Below are experts of layer 5 (counted from 0) of a mixture-of-experts language model. Rows are named router (the router's row for the expert), gate (a neuron's input weights, with its number), up (a neuron's input weights, with its number), down (a neuron's output weights, with its number) and show model dimensions 240-319. Each number is 500 + 40 x the weight over its row's rms, rounded and kept within 0 to 999. Numbers have three digits each.
After each expert's rows: a language model's description of what the expert responds to; "comes after" lists some tokens at least twice as common just before its tokens as in all text. This comes from a sample of Wikipedia text that the model never trained on. Tokens count by the router's weight.

# expert 47
router:461525483470494569570459477446530535527488504459511499431499512491436461504501550462450474534526472477523596464551504525460537465494527490484428441469466634580496476493469505507481551537544484503560560471479500479430513463521516479454436579
gate6:490520460544472490500499499513574462583460465536500458498522454514457493493552471448547539484464433517584406529498515418509516479461497506492420513539531571434500521548486500487507596560545584542564468456500460434529516501493581476471469553
up6:519472548434500527487498491545550497531516516493485583553498488556531534467503475524522498473567554496488604442414421519464471507548547467566486512505514455465490497526469496467505507470463512610563537514504475564495499507490413471505457567
down6:439538428464536442454459488519516501500494503522437514482445433438495439464493489535502528486514538489584469448502558553552518487438488498480472553504480525568506486603471465451526510489459482566429464389549513460579495449503479463486504500
gate7:501549496409578527457480421510531513473517503508571517466485471549463483547442551438501439465541546530456510525453502475440579453522434507491515491502517467524515515593469503445486490501508431507524465497465514461497508502561492539503536500
up7:441512482466546526557454467503528462487530490541542540469505519513526532557491529494503484449586478510477506515435494488565595480445439546425532489509510479505451499573512534460515517552475410495495444465446477493487478494455474589514528522
down7:496507549537489492498456527502509501458543508452585523468451477487539471471538614518485468526472503490517557501495490457564538481533504530572510406558501438494515474481451528520534532486443488438424513472512491539518557542548573583475492499
What it handles: Main verbs after subjects. Auxiliaries and main verbs right after the subject, such as was, is, had, became, and -ed or -ing endings like contracting.
comes after: " he", " was", " He", " it", " It", " to"

# expert 59
router:502514465455477508505499527449488530498517518513520505449497475528458484491451518547425484568509532518520535455526469543508520500461541521453495462595450557459530518493485440468534517479550549528528573470511536518454510484538467460522482556
gate0:461546538481423474501508450517551532463517524543478496433533469478501495442544505471458504537518568506486548399517538523492544471504470588505517545457499446457501470496483497488448555576567469512488522470510581560537526511497508528476501464
up0:493538576494430512509494519466548538489506521482503481420503500493469536470497498478483516554523572496523527427464525493492502512543498575500501506479501389478521477557494498470438541575554508492490548495497532545567506533498511562435427494
down0:481548513534430549550474568470494447467510493514478453542465521510462381509528529470453443513534509502422534492471458473473506469485490498608578502459527485488486530463630560482545479577476545454475495474547493474461474548444437529496519443
gate1:476441521467509547496428443547428559541500458553565559516498488549418473449493536506445450519489564453525534529566513474479466494553462505441470484443514535523516477488507546482489532489567474510498553481482535504487496516466564397515493536
up1:469469540496507482495448448466533417437488447499467495498580422539505526401485569504489514504488547496504460502532490434568483517498500546475566485576511457516484528546558521504496555576491510474556514427539489436447445600495512466516513499
down1:522476503483509552455470462540447540551517534433495541497495471415518472505557568522517464507494498502530404485469566543477494490527528490576451502514496487461543481512454503476493504496490524513554483511496435549455482588486477412483524479
What it handles: Table cells and years. Table pipes, digits, minus signs and year prefixes like 195, 199, 201 inside tables, infobox dates and list items.
comes after: " ", " |\n", " |\n\n", "–", "0", "\n\n"

# expert 25
router:492492512501500509476463521465479483531508501496449480439456501577450495487503534524407466546532521552559531503551495532474558453424565480529532542531472545489469486456536436434508482465564478513588515450467529498428541518474446477509430535
gate0:496536482518514510456500481471492523601528506527513578539532473470562500451509484536483526489516411498553498489545393533502497478480502491501445564496502548509545492399451457588522509545480442411522514513507460480480397562402523485435574489
up0:568413502559537459475510532511466546569534449461506510477424466499529522491424478530503501441482533456523527466507507568523492457415464534523526554528534544565503536474493466528494508512493490548454525465520530514551438577532485599510554457
down0:459508498499441406537535581512522540557454441498501563545507536509487506555543471439559456414610496567500418429457471456550507480518558503569425515491430506510472495542502470503519500595500495493500497536543554568448554415540461468474548536
gate1:473483472569451428482460482465562570465568520467506512491491516521493490559446468511485558527475460529460466537498452463538490522425485498390566479540415515448495501518506520502494566497542412467472515503547410525406510493531456544477467475
up1:489402516492545525526511463431480484536497526483486471506553505509578504516538526504542503540546483484484482511544480486570487542468551455517483468505510454531524456503530563479516530542508483500509552518557491528512583529547403464507514533
down1:459442515579514526505516476468488540472525507550508559559411481508506475503550485522460527445466439455533562519504540486516485506472508497446477510481481447492514520519503566471412495542491535488530436459524531507496477522449518514580577386
What it handles: Number punctuation, coordinates. Commas, decimal points and spaces after digits in tables and numbers, plus coordinate marks like °N, ″W, and commas after names.
comes after: "1", "2", " |", "3", "6", "4"

# expert 22
router:477440473456492520523530522441502527464478478503542505447495463509448493485490499524456515517500577504517509426541544522562538466448551486515482489561444556467520443486506449480465496480572516531527547466498549501469507482527463549512473535
gate0:539530484455454510464466449499623496506544505508536581485558465493508503504554586548502493566463497541561518475528500493567481485488603521425505557454487550565551483504432523450572433495427500495572491511514557479532452476500522425511517523
up0:505519479500460506541518403443579516469491523499531531510499473507484458523432561554542468481492528507518475540474533535590542512501552490436466488453533521529481496562419506515526534510566489448568460475451463492545487516505526481474517525
down0:442453516553482513458523521417529539569478500462519523469500527491508482490498479589468548511514537515547498484475492461509466486506519496509520504432429497441462520497429461477515501472508513443455451451431533484489478564485503455523596542
gate1:514456522463456402489429458488560506498545478455482463456466472526434522526531449446503508558489457515497493505497457522461475540474497573562585533564458537473483477495502539566481526500601530538528494516519490531533577499508497522529536470
up1:415565533474516466527465573558512569450498547591497577537456433465476503501463508510430420506493502496470500523497518531523488566538480481510483509496456418487476499497494494605556428520515499506498482501474481559502516503477521447599495476
down1:502447570546465502539433467461498477580509468500473537458500464475583505523444549563564473563563533554516494526511499504448492508592575531534561482422466516491482462433496424456489474492472497528499469402454466451530432461471557393525455479
What it handles: List-value starts. First piece of a value after an infobox label, especially website addresses after Website:, plus heading markers and abstract nouns like economic, industrial.
comes after: " ", "=", " \"", "\n\n", ":", "-"

# expert 19
router:503474426461478506593470456480478550475518547477520553446551487517431490457517524504416489493460542538546492483528485558490546413467513483443540533581439568461491461494514468478494492523531497516535539470476492539455459466492474558467464538
gate0:497474516516482539502493514549444587514529467492531542462478474552442470456494530433479495548408433467468493527467435569481423386494512520449546499537530537540548504491503509492465458519457541426485497423520541496545507547535465526531496461
up0:494492428482516495503542477438547425489418547512506474542521529472555537483546471554472538460491551481483518501464534480508520549449500496548428480513452462505448492551433482503530463483498454505544463540517501473507516487462576491479472602
down0:458420525530490529561476465552512509518460513487505617479461457515491464475508418505533486528446478513504473536438457532484566488489545562471537469549519553530460494507619496510486478541513453502535463542504450542501462495513581488477567508
gate1:518533488512550487575504481455549538505432470490508482516537489468525535474467501482571485518464545489495528437477547492494517491540502518555451541517478438544390448449532506525510484513496492462529515466521474513429489506396561498464539495
up1:471471483491526530520558493551498504548520476444471531517561484557570473468512527473466563444551407514408492535501542492526568461531497490476557501479502517455502466459465515472504487492574532560452515468422592548484557496474472461521436512
down1:440524524527412504440487476447461572548541501462442506459594500486517525487558466519399502490534523453526486495445458463544496573486486522452526526463535502435500475505528575575482440477475501491486473470477511546597534421515500486499468486
What it handles: Line-start spaces, capitals. Indentation spaces at line starts in match reports, and lone capitals or position codes in tables: D, Z, MF, DF, FW.
comes after: " |", "\n", "|", " (", "'\n", ".\n\n"

# expert 63
router:516517473477493590516529465443480511463557496494527525413509507462404532506515514467440507496532471484467516489594508516500550449433515479547504560536431634508487488500489462511503501509517514531637528535540505503506484444503530503502517475
gate0:554489474534435541489500552496451435523471486470510496547523452524565472415510537493446530586470510486481517458573467506443533573458441469523461521477508522545531462471523529479511492514467588503463474444463431517511507534413569509508542430
up0:467489523456494476515413512499485612533479530550540479414493496523518482535509493562429459438443536472564478502504508430521499490531477505543451564487510491489451559562496553501420431495465507525520435505490496567475438515489440532471547562
down0:494510531496614591491461517486530470525417526504531540458468495491506523447454566542506420552486491547539516522490510472533522507497505516490511478493518520461463451406484429549465506526422526444497438457562464464475477484537512495486487590
gate1:451438429433487471552497483450601520525443563521531469476485515493513529471518455505532485552517518501527530487481430484482555513468506471470455508448496514465434524507497473544497439499448482493532505553505473415544527481438512466466519581
up1:539564530521468561438471492539399447504535509523470555490502428496560527510487558557436530441496504533505478549487548487456502481532497502511559485480522497510521510535514491403466497485546497524522521505508532552436521466563549476479535414
down1:509487486490506587520555444462533526525538490495486513443473496522435497517508538531481444531473465511552518581467563417481423546561483463472528537524514550616470531537418488550459476497469502468487517553463491492483537456524453519547492462
What it handles: Clause-linking conjunctions. Conjunctions and prepositions opening a subordinate clause in biographies, such as when, before, while, after, by, with.
comes after: ",", ".", ".\n\n", " due", " and", " but"

# expert 30
router:465458500455511550518491575486502530476478490504497481443508492523435480491426555532435443522491513485522501431537495524494554518475585514478530453561455532542489506512502420473482473496542532530524507474510537464480492448477459506498485534
gate0:483503487512469567518490481489557544470515511527465448432506471542490514512481492454507486495541487483512477513486423491479511484492474470422497462513516538556488482434462520543535455428506506494578524509498450523477527535517446465487537470
up0:482540529503481454483452505446520532469524482441573579543501453493463517477441503467462575464523512572476431446511506478441544574510543476523474466538470542463466504551544518521493492500548474495504512544484518524520525578514443495508498496
down0:485525546500525515510518492527464535552507461569539460549524445537532508538529484510478429535504425522530511417533405549416468560476500541500483477571549537434539437522530509574543591457494552452515480488497425555496516566492617480473586486
gate1:486477558484511467531516537495562517542465487558490472457475375514487506490422513525404486477471575526514499516488460468454575524483515538448487551497534555563529569399494520528547496509509483515502450512529502553583495442490515521539525451
up1:476523505474530477483485517537478514511443538518497452482499524517543581458482502552485576463492559532446573443506482478469464489560523550383452542492500479505516547493537525500489503499543480508590540527505508461508546498509523442467464490
down1:496538543460472479492514519420483510446440515527500487511487594474513483567417445586539463429486460504500475477452500549463480517493550567559545496503579446461504524492488455638508493525485431563444525469435496462450504446545504521463505520
What it handles: Decimals and name starts. Decimal points in numbers and first pieces of capitalized names or taxa, e.g. 17.0, 757.94, Thamnophis, Thrace, Graf.
comes after: " ", " |", "1", "0", ":", ";"

# expert 12
router:536529532504483507470476531442469527458499506516532513435491511511453523530543535494394455490515516502570598498583524547534586480443531562542495467552527562454527504478534435523521504473495500545531552590514561454481465447547448563462546515
gate6:535522496466509522510504519479565461531472511476552549459518576454437447497605487505520497517513462494461568495495465538427491503448557528446491443451457511487483526501488515551489444508470469521484498536509566523491439432498479514469576550
up6:579496459476528560496493525459548398547530550497555529480515558514430461572577527469505479479522472483518578532543536537456516565561564488506453487408487561462497483494532501546495484458507478507457490546517545550461472497498482558483520541
down6:549450444527448422395496465524546469473570547466477487503473451532516532432524524450414541463516546503472560518522495450472547470499495512550523523540496449472505548395570459430544530570457505491534520459514474550463445500508502483530445498
gate7:514476481459419469530405488531448520468462532470539490457568483440419547477504512469487474502521528530448484473494490519483512480462483442413564487555549449488509470477556601511432538451583462522467492536464462501505488494565428519553544560
up7:528470535482497496472550465575482521518573448444508495488553536510527504562576545517560527492522568524422564522468489496528516497517514491505517545437435455500515503479533466475537503518451400471446433479506553519463468476482550485501448530
down7:479491577553584443496511481409535429523516488481533497504509523543592518482536556455484483472484481510443519520526534469615456502526383523520427529549485515510539451494477507501494476390441523473574473440467472556512496457500515471517492551
What it handles: Infobox field labels. Field names in infoboxes and table headers, often after a hyphen or pipe and before a colon: Conflicts, Genus, Votes, Website.
comes after: "-", "|", " |", " (", " •", " Binomial"

# expert 24
router:473494498490438520520491514424538466538488559474512488433493520573456481500480534471392475483531500575493527482579473521500513518513540498526472502523434597461499481505444503414495462516547494485564521504538577445431549464491491560537474585
gate0:523545458497495482433561492538495523460461469564477452490457474471485480528450505486425448480449474491447505500565535498486555584549430480431487507472488548491455421483474510547504454446537508469527485469527542417406547453461524504497494546
up0:524503474511486421512525506547491507466462444530482520516504475542462451513489509464416440541449469509427494495569469468470512537527489501566496557461479529475490518572513466532463462466522516506524552429460533454433493466446542501493452531
down0:476486547561508484495539554517526492490540580525481492483539522541486592461472537535462535438453492482550450505541589545520509532583449534513513559512484604438526480486522478477531443548464469516421518462480480487460579456528579529483516439
gate1:452494501545506571484463536505481570474530521440490518537576566577459478455459516484514458508499537490569459466483473419538463525523504489446433488546439540445484573507546467492535577590568559431469548481439547538509478480473605457533477594
up1:509541574521516583548482414459535539459529463470513448541542482502475556468477509483518496508472610485485460546478550413521496438499492422494448525498507539480498521468537508430514577581541610467560504502480501514530498462473574492559479566
down1:493516518564556504478465472451407462491478453492484491391540526577601538485504528528523496537482521477590517484545481440576502465492416444470478504494464444522480549538449519522480504462455468504478466555545546506490475496507453532501514481
What it handles: Hyphens and spaces. Hyphens and single space tokens in ISBNs, hyphenated names and LaTeX, plus See and Con starting lines, e.g. ISBN 3-506, Su-jeong.
comes after: "\n", "|", "==", ".\n", ")\n", " COVID"

# expert 2
router:535483484435483499550418495492521511514546490506507503466490479557441468456547516508383461560503509503502559501552506513507488520464539553496496507518446558477490478492541473515505482474519472500583503485514576473463560467506488491450488502
gate0:505516508519517505477479520486470557466529602526575508498424518510454457498523528553504458468497453519510470515502516477502476538511492489546544562519471529439516555504502499520504425457538510483472536528456527512460489520468558499438518445
up0:501542480500527495541475507507513533514536623513593440466462501541471439532518541486484521483523513499524425479556491463520521528521457469546557536521419573439487568492542496497510472463555487488553540507501558487568534487530511510427489525
down0:469432502539574482429547516485499498502492438465516540498471468439476463495438492521490488520535509477471497513427491530416519486432514532508592582509518513486530488548480498528447485481566546456459595480517489539499457558525548486507472459
gate1:471464498544522519492458468459453485455515447536413534461485456514523412488461456502469459451499573519461495454479494549545538406507472529508539508486504514451573491525544593490464459552515378478463468546498510536553467496446566573545480521
up1:461494499500523478481496508510536524548506482455519502508493550540480565535510473481497574535459367421512473518492492465519496577457543487516466441470468485588472460456426432480545513435534609514587547434448467490482508500496446486480491537
down1:436476457524523432441506483413487545482513544621516502527431486583507505536440468490439488510487459495476431529507515579445501506457503451553490523524476525532539480499503552521450472544520460599544543501471494577537468562561424511472549492
What it handles: Space before numbers. Bare space tokens, mostly in wiki tables after pipes or after colons and "in", preceding years and numbers, e.g. | 2004, No.: 05001337, in 1970.
comes after: " |", "|", ":", " in", ",", ";"

# expert 20
router:511548515457477564620450544472496504476498490481485517457485547515432440514501525510409458516490504497455538460551508561533540478495502496508498471527473496453504508475490493485481506516535513546598491469502499506470531409490514513502447511
gate6:476446472496527486441569519468511496518480446512502433449534469576506539529483475498476544484533435473535509513531503461536414523485515497517508487484504482439505537516533512477567486479441454466444519486611484489448474406511457570545482492
up6:597496523441487469452544483480526452504504476562517546466477475506433510528476478508447533512519466478470459504499525545518414458531496570499548535417411493507526489473481414531566505491466494518464482473554491514527519427628518533493496508
down6:489542482550442466486525487484522453482433469481554445497448534533424411521501501513470537470450403592542491551479560507517426474488479537507559404419468503496515521558469526447492531462469472518484504530466443558501565444518426460513483491
gate7:516507524476476548485464489565525442536554550452476472486457454534515486504515535438528458476521486522527517535502570487497531483487519443492516531469508514432458486532492496479475555486588432585444504495546599482452454526542522479440490565
up7:516505514492441523484564505515492533550444515490432468454486455475464488547469455456523504442465518495528522477533530510522543488567524498476552530514510421518463557474472547515471505504535460571519551539425488502543543546449415506493554486
down7:522486539466481412508529460449489431461482437467487500506457459469487579540555493524464488524546498521525502533446537462457508474436488474449470503569500569437509468512529410406516454526531521573504505501517563417511556467515529494526491480
What it handles: Appositive articles, "known as". Articles a/an and the words as, known, such, called in descriptive phrases, e.g. "is a village", "also known as", "As such".
comes after: " as", " is", " was", ",", " known", " to"

# expert 11
router:461471467457505541522517473433467572541493489483519483412518521518462476483471480497389463530480519505463520482589533593540515486516580546506487560502436556473504506490464463466441452526537489531523478450500535457490502451466486535514465522
gate0:434438554508487549504616543553526502531524492490544519512485515531494474587511534507499462545530493526514561499406505481466460447507495476549525444539465503524530483483565485480582442434472489437481444509504460556456480563521533554478510534
up0:513516454549545477421544527509451464515506479483471518467497558527499533499538508466533520529533472482587442580429449462462481517500495494432486540497444543524452498527469449381545481536528568465526537532423447499450522465488516460523489545
down0:515485445456467482460524492503492446502486468502524547507421578528476541428484503553511526518530519492471485544490511574501491446417432531516533554437494506540574421549513424513487445558492489505543519566602450418564488519480497494502418522
gate1:541513506440500508538444448505509450512494552560469449560497518506524608514469482455505587512470472544518532526471523504474481503461476460489485505493554549542545520483581519494499458442578510508564397499518506515492493545547529522564506487
up1:464604455512465496501478511545478451461412535475483512463495558549453535557504555456491508472525455485517503528502496508420475493432620515478526482444440512514500449493592540493501495563475474598541419413526549476483472360542490483515520471
down1:461442558450580505468501531558525478441572489433437425506487510534551509386550502495540520483555448473457492519506535503484508481456452501438537480434484466480543420555490532525571482498503512452568537454464508508520487461538529517459470470
What it handles: Articles and connectors. Mostly the and The, plus and, of, &, or, especially inside titles and names, like Game of the Year, Parks and Wildlife.
comes after: " of", " in", " for", " at", " to", " from"

# expert 3
router:530453471494476513520586481462490529466484482506515571432516480532448532521488526525448461524472504505508517452562503526516578511518541490523508476568454553515517485485506427490501513499578515529538521440531511512457565446523472528455471563
gate0:541523441527575550459517492491517518473483529449536465454539506500441539432530569527496495468485587452471441477545589530519540438528568441417506506494511448494472459497505472481492475532460518470521488494417478485524462572527436538504506508
up0:526464535497525549567503474453540516562492473563465523528536530560491554520496452544465505439491420492508492449462491516535540511501488538563515526439522498514473493516459392469540568560530466505465519468489552456448489496443523515491500551
down0:508485505438459521412508527449502529471447503461485490438523542494507518525471478514496485468479530510442458401531483520457572479508540494562480511558520490520492546475444511460484481498506491546507491502497538498449480511483524402549459512
gate1:521514491420566571500404556415427511521452507475450528478476535539459486512545509458482522492508493539508459496473575539510517518390502483489485449560469508542525490497440540539541571484467406472532570454534492502484440460570542547523527455
up1:513471495589454555513523488547535490477521515553475456518476480504442511545507608555427450468446522561529475461594439506548477474556558451519473507538493537498540421455506478526502446558539548481515495496512507476493509513434400527520455526
down1:461516499571562535601522460591504526543436459495513507496475426560446537467499511541466516506518578518568501507473479548493521482530565507526473483497498566520466482439539521529506453475484465478562458494458466546539448529519514527510487485
What it handles: Table cells and names. Pipe separators, list dashes and first-name pieces in tables and lists, plus political nouns like government, President, administration.
comes after: " the", " |\n", " and", "\n", "'s", " his"

# expert 14
router:468437500453526499509487519485507600448552503535427553470473551533453530507510479557432464463486498527488596403512598547461549515488475489533462521603507536462503506523470458511537441495585465478536563455525549421485454496517450488455530492
gate6:532502482406501450533510454442461485435474523489482449454462444520508474445493485498492420455500476482478597540498455522560492439564455507621502515503545555500470512513473458499552445531437504514527571569525496559458518486556476449523537426
up6:455479487463499525479531502515476499389563515436482474461521497556507480475460537460426449520407542519505521482543487560511525445494472537531538454542545527477506421535497522473528429469479536471507534438621570512467510450412533423385533477
down6:499511531585464562434521475433501538534444441464508482499496460523523496507438516503522467519437482474462576532507551472518503521503490461389519513597557546539570474499501477497511456552553563545432475537555421542532441502451504522536490572
gate7:423519530437536457486539480499481540479452481504505469431463473468458510525534440428478555449511501471537491460425531518515616533493434447523422535523476481522458536478427572511496522446498480492543460435486553500440480516574500549465419457
up7:531530486514495559535566551498592456517549461457525500544509619508568542513445549587468487569528545446462519542500509474484461487550504586500507497491475569493535518516569457539526516525472471483497460503526502484599523475480501468526583554
down7:571541463502525528491474487453547538496438450551465495512462450539537523573400499515510498481527406486572512499540468489511584474494502519490516516634488531531466535518452540492512517529550430490583432508471522534476485524488540435419466474
What it handles: Infobox field labels. Field names, colons, dashes and line breaks in infobox-style lists, e.g. Original air date, Personal, Genre, Kingdom:, Phylum, Professional team.
comes after: "\n", "-", "\n\n", ":", ")\n", " Kingdom"

# expert 1
router:481473464420454534503422477472506495504496540531494507451462459481484468545509489525466525512422562548476474460595472554503519459498531490466457506574449525500509517491474488499595551515504498518554482491505500409502544486472464486453501507
gate0:505463551464519585479417581489506452480521456500499487500491436501413513521515503464418481512526519536472512557480470510508485489438420506502535481510471488534544484504478532517590472504475507586538449521538478495530506485472489453447525503
up0:533535470473469511439514508476503445490475572472515457493514533512535522563461502580486543474491453484521500452517497556469588516459511510482482467564531483493548481468440517446500521485490441383490433524540517470484526518483541530506504509
down0:502477471475544507492498436528506495481492527549503452467528501478549538583447511631570484518471522457553548465505559545546452517513541458537592411608563466524511567471545550505465452520489495380463491585545488538501503486482497600471473454
gate1:518591490473453535478448445465481451486549560490428580546538510509539460445401465458461455473502512455489477473482484447501485447484456428466481463513504540499539466454442538511485567510505486498461446529461533411472547522438460506490537517
up1:503475466525505505558547544579495545521437501532518522437470576565497530510538523565583530612520454498514519549478517517502471561491496596474530554506499437508463493551539491462487483507530543532457519505549534522482456490502470480520468478
down1:566479520452496542549461505511575470423434447496515480507455503507429504512454493564425502481523454427530524529515472530479475499457566491538414491530468523507564474456506476507470515509552503561468518457480504524503444473426556489523491524
What it handles: Arts/field word stems. Content nouns and word stems like art, music, film, program, book, and -olog- inside psychology, philology, apologize.
comes after: " the", " and", " a", " his", " c", "=="

# expert 21
router:504474481450458537522506510483533580451502466476519516431431526496458469490517543539443446491424571535528487439551507509497561539460530468469519496548476583471504501481486468492512500479536455548555486470538547516462476463519468504502461548
gate0:460515426483439522485469522524481464531527481412534546477450481546473504443553499510521530516481510510486477504464506497443505488537509486488418466495526584540524552483538470440575434527460437529476538527499549502511509564543523542474564483
up0:458506488464490566465544517491481420514540577369492561500471462526470538482515494504464455434469473454514482531489423436520442516597485506455498481507507543502548540457484432529483429582466489602507546487516520525445517472566523547528528459
down0:492445502493526481456491528513588502542535455507473463490449578489471508516525541482533476550541520484465537508438509501515518558489505452467461416562473534501494500467513477535459487469487489475571523503540562541514514455518426447536465493
gate1:479551535512476487575526472467512562528447432428486487399512522607445504487510464511464475518563551562537430586542503478462515527455464409496522456513501483393485428488497483518488475480553468449499440489522545535481505529520498494447488480
up1:468538553538504489580501452472526552505505400468474475445500539554459501479494467518501481524506603528569454603554495501487515518489435436545527477512499499380485452493532481520524461526546475502515461484517538572536481517507510481480509472
down1:506518549555564476457496436552514519526595532510463485488539551543491414556466522546485449563513580448606535512518462472445549504478469506505423454503501482499519523500587484472542542514465541456550530491479518570483421550494500510524463423
What it handles: Non-Latin script bytes. Raw byte pieces of Arabic, Persian, Chinese and Greek script in parentheses after romanized names, especially Iranian place names.
comes after: " ", " (", " |", "–", ":", " of"

# expert 57
router:512520457480484561570538518441507517551514420528538493477517512483480468552460546518475517529484615503494464469569530518486517530451526538491523581501468527530489523454464505494521531495540460499575500495476565528461502500509504467494543524
gate0:473426479498538486502494547519540585488451489469498484530478515490505527438547543517510475512512555536509484521477462459553530507469457494536481547541549499491466509526554527551514457536499469449571493509445476529491505551568547538479499427
up0:510436484541474497524473507520533534497455549475493529594403577542499523481541520495462524473579505474440481484537499485486525550494485481444542520494524414460471567543578584481499460471487465479556568533528542448531446529479568616447483477
down0:490512469521516543465498469503502559472507524488454557489469506523520532499579500444472578485481485554483512546480502505469463480503551526557509478500493508492551446466475453478457559454410539492530487495564520481484428474444497571492467540
gate1:539514514478501503525502566475511470537515489493487435516622527446442491558533538462538518558547523513515516514526520471495552548508466521526453483525570467498499557524501546547499522524443538538515563486541507519521562524467471558494516550
up1:478421495461490459522442531520480491511540523531429521540518540485523474514434452490522442512517584518525500516484489474543534487480494551476478481526530453468479525547483547482491628514457423539524462570408503516464561473418535574485504551
down1:432507485549444484617515520425471524511528545512502452501542526434481501504454412513498440489529543435469497491561464478609531496493487596431545407514504422538496514546518542516497457488492497481542568542429504463587446509475451487437554529
What it handles: Film and title adjectives. Adjectives in film and book titles or media credits, such as short film, The Full Monty, new, original.
comes after: " the", " a", " The", " |\n", " Best", "'s"

# expert 9
router:493508460461466550527519527460506520499499480513542469451481458552399504536442524560434492499471555522493519455549528523514572505481564557489448459559443551480539503518542456457484484463516510517530523432498511529447487458506511505504487569
gate0:447405468508507491496498529457487547615507464517509513483435481484533468489463531519425481426459489593490497515488482547482516483542497472489516438511450551463545484491454491389522508537537564534450466517503501550452527497550523474464509473
up0:478469520522496457535477547488484541497488442504483507473479481466572567493503512477489453447423459539519503506574465499554504462518497452520591536489474511428561539501496524493475534513541542550475415496459467519477491484489545525538493493
down0:567469429581542532493491562524509489493478450491499524537454535503450509496465505438497520529495456519461461454552449442512493512517449488467547450495468485549502508481593443502464491456547603543486552453507526556487570499511434539508494470
gate1:560509440497518544509468509470500505601498538492561426463521532500403504529497528467419550540601479477568515485489591513514452535527557472509449425513441444444486455496506557352506548522410471466516492474499515489470555479580411538439454477
up1:493496479495529538513569524477512531595462543508535455458486484486431482460428548476447566508555511519522501476493556531538423508484574515481472478469498434456495516483517441466467455481446444468443479514544532506453441435540462525470452436
down1:484568457501505450453460461487559494528508500445503494535398519503457516508530474503449468504426508457486462550521456500504505409424429450456446486386517547576496518490495498519514466522544479501515482466514541490472462476543480515501527551
What it handles: Years and British nouns. Decade pieces 197, 200, 201 before a final digit, and nationality or place words like English, Liverpool, Labour, Swiss.
comes after: " ", " and", " (", ",", " of", ":"

# expert 37
router:543482455470488531539540545462495532456503481493520533472538492529433503481463529499425411517458524545495504419548513517511537505469557509504465462549445533517523490471492438474488472493523522521529490441503505507474495450540433509513439521
gate0:483442498451492479542549538517539519456454550496473496497477443535577488487569485544470456500489462479499532465539498488460520545517494458464487417600519482441560474450484556527509441468481581466548461480490494544481440433455534448519532484
up0:499466470441526447565501505497534444509473543502508502511468484564623470555534487608443428523530547534527488471550527512501489515503494524524507486578542452486554557495495554545540476445477524378516458526435472554524487441480491451512521424
down0:470586519524485457521581507467495594555471522461479513474479521438559534577448583493485541501497407473468472486506541444535464468490571401501535565508568512460526513523502491483515492489435528470500415468490519509534468483489398497508570490
gate1:547525537472500598608505467519529505470552576550488477450529480478483504482534495514515456511555509507528570564503486448477515498470420474563484504517534407492505462493497511546454482528485504533602550521554480492468540516456491469495495458
up1:525494504559513520455484475531441501541536438467560486509513465476460500549498493511498481412493543448467520399501501464493532467493490530451543504477481409508517561478485504478505491577523481454462450517519461524453486478478535545528526483
down1:471461489484435571465639468509497470552484520530491462513527461504480505519448461492477499466498590483497536593526532558512477523448447560578570478457476484434587514505491505458571507455476448535518493469489480489527506450488499493488428456
What it handles: Name starts, table cells. Opening pieces of surnames and place names (La, Los, Santa, Pod-, Lip-) and numeric cells in sports tables.
comes after: " |", " the", ";", "a", "2", "3"

# expert 26
router:512478495430448518538525558469454516499524457496527498447509502536470474480505541585471519554509533500547534440556474542549585499459544507530539470562457576460502505505498464482493498463541509540547518470535507481465445451524468534490469540
gate0:571445515471487522416467563509482509521500497518527493472477542454448534534415540464482509458489534479445531473481525445460506502458576470465502562462439430449508571516448460432569487497503508454526543488499520472498507478424459455460492546
up0:571411514440570540435479502511499495478455498478596479510474558521457431491482521466534501473468489456480510538516529466492501491501586503514524566522491532468505539522456483451547530480418502534502574535479501484490493506513445438509541562
down0:513544542460537469478544486537443507544470532477471510502536492458522499589557563514495506565493509527515521568517505456489524416526506518514480561516511489519483518564430509516516547497456463491563472498492513512497511526519522496481524524
gate1:462512481492560491532484543462511509546480531482510507484562473528541530510482455474489550556505520482495598443503509581440492505499551553538521565512488551527526489470472492467523503481555546470449436483524506549591534511463490460548430491
up1:448504490531529510529487513496435512499472527528503515549474519492471437520491442516429483502492518463447466468559496488432473534528458528471477522456522434532486529497519515498473476503523424431511487484641474467462521529520541496542471601
down1:480548487535552526507515512510424517515536534523543467489530484467496452463497492499508536454519493521489495488510479529585465452490516486520515440545561482507496492489483479495510504479494534471554518429470495519543471530498562530437500498
What it handles: Names and number pieces. First names, place names and digit chunks of years or figures in lists and tables, e.g. David, Perry, Jackson, 194 in 1948–49.
comes after: " ", " (", "-", ",", " of", " and"